Below are experts of layer 6 (counted from 0) of a mixture-of-experts language model. Rows are named router (the router's row for the expert), gate (a neuron's input weights, with its number), up (a neuron's input weights, with its number), down (a neuron's output weights, with its number) and show model dimensions 160-239. Each number is 500 + 50 x the weight over its row's rms, rounded and kept within 0 to 999. Numbers have three digits each.
Before each expert's rows: a language model's description of what the expert responds to; "comes before" lists some tokens at least twice as common just after its tokens as in all text. This comes from a sample of Wikipedia text that the model never trained on. Tokens count by the router's weight.

# expert 13
It responds to: Bare spaces and number pieces (19, 20, –, $, £) that come right before years, scores or figures, mostly in tables.
comes before: "20", "19", "1", "0", "2", "18"
router:516522375510530460475436475541628545545559524492514438453506491485503529525509515547507518504462514531470454522486577523468510451592583495422494541558523509418565483484609563543540552491486534463424451588562561445427457462479519505553456531
gate0:535505524514512555534538512498533554549505437509600483506485517464451513543591483476448428502486533502418457428514452444563499548466516449540524524495633468438419519439604474518551433516431553484477493402566521548470445539389460548510524448
up0:576584578519462515446587532517514472532567572483535581537525495564474450520589568527432459519591386440379499565440463474534458534446463480479430527476542519591409475595503479488464456475419496480537511523585517478493568485455491495554409509
down0:479493537587694540473416512531563566534564434532560541562479477416519467476419491505565463475506498434453418564550479418588555577447550458528510537504477522514472497463513509505545449533469477419599471487485529552476506495491408538442533340
gate1:457544472418566482515520475427539396560491479496542497453483596538480533420475534473469551529508561529437505557498502596538470525548536523452424453444529526453562535555552633505470562468532517480396548475458497465495540484533473560455502490
up1:479551531576523480481511465511429488403550415577564540520457398455504518505508544451565536468460503493479471572488482534555509464509403429500607552542472384516526509477544556431507424534494511388453496547509552455520521468551553443517447445
down1:583464471501528505436614404470536472468542543434572532482545564434424477540471588559458467540512570457457439416540479480460504456501558547473456466468539533528486428530459511475516509420441528538420511378558385483458524525628486522480467499
gate2:460563502532482510584535526484481491553499478535399407488487552508475525451544527393477455437564471595538490539576512491484475540571559556508494503509422496488540536476503388460491487458485491562497529470491534526493458461485475474598516538
up2:525438529458519534463431479521523425551503469416494437486569496453536585577420508521580433531482478521471545524483499469516521522451465488526557395474577502561439567552422478528475508499630532445537503525521444455500537442424469506490502514
down2:566469548437542544570451535524610477535445523458543545592559513481476470531444527486446461483553479492480584475488505418560531496510492481478535516595559482614488445423566497499516475401527575470532491487574432563492481499539495475487504580
gate3:531460558527527454545502490505484576539479479593478503549530453434530473564560521425441484558475509645493463599539486508570541512500534577551514524601538437487444462521550499527521502513535455477533569531607512499527516567499374521497480550
up3:493434472497485578509605581581495446403644586501552534477482447624454551503512470563591546494515510438445502493447566487422565453497571539493521433391469535592463510510496460481395576457422575461458563471484502478455364557529569487462478503
down3:532408439523544399561477522498580497374510490487502338501466458566560485621567453584491499502465528505571450475542449506482457486524510505470530453511407500532555529475479459432539475472408524457459462523489504568520546483477513423516500562
gate4:522570530565535517484575509444497502579623449525469512473469509502525460441460632482558568555481446511576472525520576470608602512490504464540480414462533600477473488457485489411531496545506543552460489508527495458520483564475436522492610633
up4:420385527505390458536433571517514597565527531554469540565501537470477533530496536521492493419459430460508608440525449486457425475604404442494454535566465495550592353483522551506461497525512486537469522490548453540501548415502490610441644501
down4:528425441481535515507464529521407565434540533490446470565512469462559513536397477442500448503583494485453592529517583533560530528461534478510498537554518491495599459480570481486498540475534446445507508519474435450537477509422489442454552468
gate5:477453462476543603516476513508597453519525557554486529479540580465534467561438511439515562531502444471553523469571393453503536483525448585551549502541460458497488527490487389434530537488557465530616506491539601536446507547559517580444614516
up5:501491544491505463590491478414531503525491471507451599421554491487505460543536531471571514464450493502457452517575565483501423515434574549412530514549523587566566355517419560560459438436444518499418484507536584470518399467521503527533527438
down5:521492476498539552608491583478571535523519523566534475482421608565432477442467559519498462481515478469455439495575516569524481541476504560495486439587486495586512506525373412541587576509548443480469434496475560497520540456517485491446564378
gate6:397563533540430493455570442530608485448549473481488486521486541496496523478500476508506509521492514485498537437489404422502537568444529479466452427521536443593473646431342483565447515446522538498511541578494499479598462504543591468537492503
up6:549561484517477446472531501459571446503453526426530634595605505453516427464500546474544576578589493524510441445488463446561533457471538487483498589510553436484434537450494575407423405458480510490516486482473515486625540473502493539580661518
down6:608524486452441558586465495493494558536496555521480557610528520546598503605575461457479542434481332481363541502406474515497487498566498488489494473504595546426531488525425580503449595585545489504516445470537551514600477596610488584515522515
gate7:551501556532565514479561588481505477511553563447425460433441530468489471489569599479496465496452465511495472484502441518470483441539467504470476530427512416424531461513487503359501513505548579482550595481480489485428594482508508468475585447
up7:480537545457510506505519507507637504480541474617504567485458466582529510485522535475500565614472383453534517468511419572513564438511614421397498495476460467475466551465509499515485508532502538540546567431424509462468480447528559483563590550
down7:515560493519464454586382532515451542561464531494511516542564515518459435551445488443516469495470580499374528479503418475520490478510473484382487423441461485521639516501454524552489593442461562524537518415467509491480529494545450490554483491

# expert 7
It responds to: Tokens in infobox and list fields: coordinate symbols (°, ′, ″N, ″W), slashes, field values and section labels like Design and construction.
comes before: ":", "\n", "-", "°N", "′", "°"
router:472542453493450585543497484555563431541458452564413538417526420446573572510518517582558547491439437588469535483563565486589559468531586456506432537405511548549571525394579532537538547501505430536479423511474524479485547524447446488512553395
gate0:497540439545481483636543487542528508569450485536543437459545575505462523469551524515531477537507528500572426444463579538472566464571587458499490517471503542483437464335409505503649481517434450528498534449512413601559560497594511419582525457
up0:489466511505469520475493497444556417535464531460554462515548506489465455480512497472403452514537493409527524481459473529533566517547530609464484463469569564448628486434578479461519508447482488416527512571463508459538409533481466581562515478
down0:433534498504517503487475497463508491527482428545480516525508573526552544512512481513470544492468432514563470653430434551490576557498487492515477470536547475484570458582469553589492616463566519513548483526529510445505465580398580441522483514
gate1:473460455496438540592474521542454567452419537523510477495496472447463478504469419536591536566387494507557483423484499425463492440546497527492362406424551478464444553505570495546489519554368395563487550379415432458490512474465450514563477554
up1:471571433522571485425453582460504458431566523537535516507485521422494468402559560512469486462491530467482586510663547509457468514485524526417473440525436468522522423412417587500511477563593526473478471531396448574504533492544453549534643511
down1:494488463569485502439564601463483466494534527507535562371506489506450553340471542528423527428499441557575600483479374428512475473531564511401499601493509521480528458404553539549482540479480493520431465565479535499483557473471588466474457470
gate2:508494446488446546452518486557464548385444531457469482423531572505512505445486488516594478429448522427457456432466512443498569445490427483486514527459482508542545445464567466421459497569480422510538562506512538509549480518551496523423519471
up2:534553446598483466542507533492429505466568491571519553523499564602533535592448489462460446402489431500551539499495492477456573515472499512556465437465565483497443503555616562433498463596493462554444523567506506564448530495504506452509394484
down2:494447552495518627494462502514513454516553573540540452485546557509503456465414412445497511569455400428453581484543550507487467508505454481507464529618508451492520591417394545461413547540496514496515500481555460474489484450443499446536427500
gate3:505506488450442582415486550458517465566524523626557599440475458430485455410378517552443496469451461467476519481532579493477468407447487518474525459500513523540470538475511485496439603572434481502520441520501459498484522490521497480528524490
up3:596479559415583546498421546505527570621478483493500477426464539467407395444475455511519524447518449458468464548479481522506528523532471522482436497540645559423486452459476547566568502482521504516477527576432417530545453528628481448556500459
down3:640482416536447599498522447608463507457572363582438561522488485498467472519520568381534505507673644490512546446549532501446470497543528555495519494516554549523511484566473513538546461484591542463546566357487551478516524533507509517524534496
gate4:542505483524510471528451480547552544548524504437462445541489428497503570499504612497541472536535489579467513447576481470502467455534506549463503470584490468490427500505452621462460464497538458462581456449482511470476454445522537491514465462
up4:463416529488532450538451487543509444549401491436475522508500531497575418459489416503586590515590449576497512529496448567433537441606561487450588438554427455501490473541534512436535490598402449517549434568448482429466497472493499469470556599
down4:527461594509480524528612497456451494454468551408450546528492553461558503530473520472442464525470441451491507522514467489484497539566541530518504535535545457469473516449466574476511426482472465590583515491505442571504541478462464497535477428
gate5:478436603516505389508497498378513532504472441534511443532545468557474575494578467516546602460544464477547485393527484464534485583459590536594507428485523586554519434586426543430534545501588529468474502591600432517527434594572464455472486343
up5:484529464473448481485473516501498539526442491510466459445490463528433589534499594470508515508603463419494568490531560455552554576506474381559514428514572549550396493595491523464588502468496566516510579570483488480465484582573418491488470453
down5:539418545567448516511524594475446468534467475479503479496525529520515492502508493524495467490509434427515540541578468572546510512469458486440439507576411491456462398529402578525441594506487375407509501511511501451488451544466476561568494444
gate6:476422563508493542563464550583410582538489557489538431448479362568566530486542551542487477583522461467503508563513499494525557404514462429524516483519447498534484476473520396538447559539474476507418403446543451467619499520506493454528547474
up6:533571395520467478531468487487556415527470483434575409538474539399475523533449485589520550503499464495484410492565533540506472507502551476569545499514515480519463473475520473496643507471430477512538577437498488551512494521491558521480505533
down6:552456532481536557445566544508465529524541539437609510521505472451533560604384488555451616523500458677514466579521440447524539573489574464520554545479527517451503583520451589520481432550447500524472529464486539482528500413507518543451529491
gate7:511491532474432529479541530512439450454461519515565497526583499447516449487427472552490475522542501490450562488510565453519526480500488496468548509488553486497481567463539500491521464494436486534574466489480564582394538507496539515518488526
up7:496448460510469480485473472616492554525518496418536536530464545456407471488455534485480520533479448418461661452497467563519569508528521478553494547525565437410591452514499527493387566524497422472566378553491504436502489448433485533603451490
down7:566584542547434417502543476553542519495399502593478518520405508558510443459531528464497529544587513508474472480534513513523471469602529498502541557547478492544474440493544584552461538480534523538480508471391528477510442444503427507471534538

# expert 3
It responds to: Commas, closing "),", verb endings and object pronouns that end a clause before and/but/which, such as arr-ives, them, him, himself.
comes before: " and", " in", " but", " which", " with", " to"
router:567495369494463546501459437563498456524465506535423535416491449450521487566531570469568504476510511557532460453457512560422452469540526464477464535540488601458535473498527545542517530556487567573453451557551508516434417485552474389516505469
gate0:491497572435513512604464478491506465499521520569429373454480550493519465441563506529507397515428528429515478461469521520566538518494460566507494560444652544542489528589550425541609472434531467531453605514526607502523408450505534450545496396
up0:497508495532563532476519455452543437440495377521472553515509526561578516529466443462432459552546440456494525536529453540467511470461462400451521504460489449467394529564596440442485479499476506490452453459546440482514474489477509458540455512
down0:417517488436406530508517528510482473486503487505555582498566389405444515536557504486443445503498534442462474537479544481483531532497505485479450619454474476408525481451559547540603542487460482420531478451558478464534562547611531477573475420
gate1:560522567503440481645470478459543486442518418509507471550539433526482465584511503521547614432590508537475438525477525510515529462497417523555587521438550507543489491412488524522549565516452545535548495540492493452472490468515530525536554548
up1:431480452506535535414635449542536499554517495468441537441456475504591462447464630551491556534510525509433443567507536493462566536528477538522476514527463526550557526488451382489529539509507502552481538451465488435505455567540584531599482639
down1:361454498461617530537503547482489554554554492532513519434453533506534542471522529479499403507519544413511517386468468483468502521520531478490417523577483435495507516408486478391450506442550457439467432499553489651520553434434453422474482394
gate2:482483490574450485526550525534493525450637418516498519465492450506532528470523494562469426483543594522466454577420464597484517500459488539536476436565470482558456543428593501453517523549565423463511524515537527552440493445513485440511390482
up2:507510476443539520437474478447538544456506487514486486414454486442563482463455495493553488552587466581543448463400443509486543459550479506467376471524463557541489573515481457556498398452566418504550521476413484402529373509505480534438605495
down2:549518520464498491551484457485429531477457530514475474524446489477478538506513444547465603468452487437540533506468487453374431467529470466551510539486503532461517487544570537535602497554461514439404489475495530551479437554489531593552420501
gate3:500460459452470535564491512542442397485467496503531543494626508478534399384452538473463513504578471497508530550563539474427539506421449417511462405538452487463417446475523453536536454471552535532483459430573447460442507583495491500446484490
up3:486543432411518541474467518529396465517586473402440469516529509623540509379525464492506532527528524396478514495451510570460520504444491490526484444577518595469538458548529451439515557499522442406530460458570399433490362530493468512533514548
down3:465405537475476485409520457568513499499484487505486540525567499541547439484483446580477460362463480435473553489510440509518403544498486423450533484530582415595543560473448569481523558504484560598533478557405588482445500439543595473454522471
gate4:626540479416540497508456476543446428520460479516471473435500426483541473409447507456581460564432524476544581501523536472473547449490504565461460556458495482529461594551490417502525501538557597584485523493579573507575477396491431495461431470
up4:457546600536486502486569545469544503538477518508452550517489557509484497586567435498420552486461517494484556485405510518576494538484541480510544471532454495516400414571542457489504563449430503423562472524502516444396464510578473422511544423
down4:610515544400563480518474497481587491506451480527629501457434490553518506481484488531480404478553537543585463471472515413495522478440385443437505511535430509467538467535438543441440550534564567523543488402395482450508519462474504504409553516
gate5:428461598515435465482521605519462498497559521431505539491544464510476524525597566409595466507431475563473539529419471471545548460460466428496535436574409519605545508504522472513423453498488491567461589510581520494437509451515496640506486520
up5:430460492540441437486619555469469525478462429467599507459584422513549478519507510458574505571536510548454514543475502406392518511418481366598495540517469488512464510571431560517476475531508517456424440455490451524408569507393443540453492454
down5:437496541498538451524476481447444493560499424513524454485445480601552480507524447455517476620506517559472530523574503591456438521445522519558411476532635487458535458517501503486471502590573498425426380501439532611509519574517573509488602480
gate6:527486528566492513495549560477401504519471436457444499434451506481520444496422487507442491521459444463428466455602543626495492484567557572449493528561416508513487555574485445536522511492473492512597451478477470477482429473534408507535477605
up6:476614558534535552558538494448523505566489500440501556514537475513516446458491441469486514555412486460429501441610496559457439440605569522540542545492467508484449573472460457508505483516478489497543533489476448471497466584529406467618600478
down6:445481447486480524539501524475508507533493481590597472587564489400534516595435491588449505433461510479475480500476499471467573600508431466576431466448614525427498517549563505516422537522488526543513421524552497438454563514442536635499447332
gate7:408592567474522614441550458516532437448488473452417461558551486477510572464508488466535459544426508568552468552476527477491457437533649553607500467496450494483431500459482443478515538470506420498455504514565563602518549471489431455510517466
up7:598505449430480454438494526473525455463471467406542586416529479494448470596486542510476543465531514464382492420514494448506586514573431464515567525443588559546568494514565559515530496495432625475502520432512500522485499489576461602558448442
down7:582520392525545482520545469576461597492430403578508547507435434552433457436494480475461592479434504454514492486439566605471540549511527430489486479478543476527471586430607494512507428639536497544554454467397426508436477527489532552568465469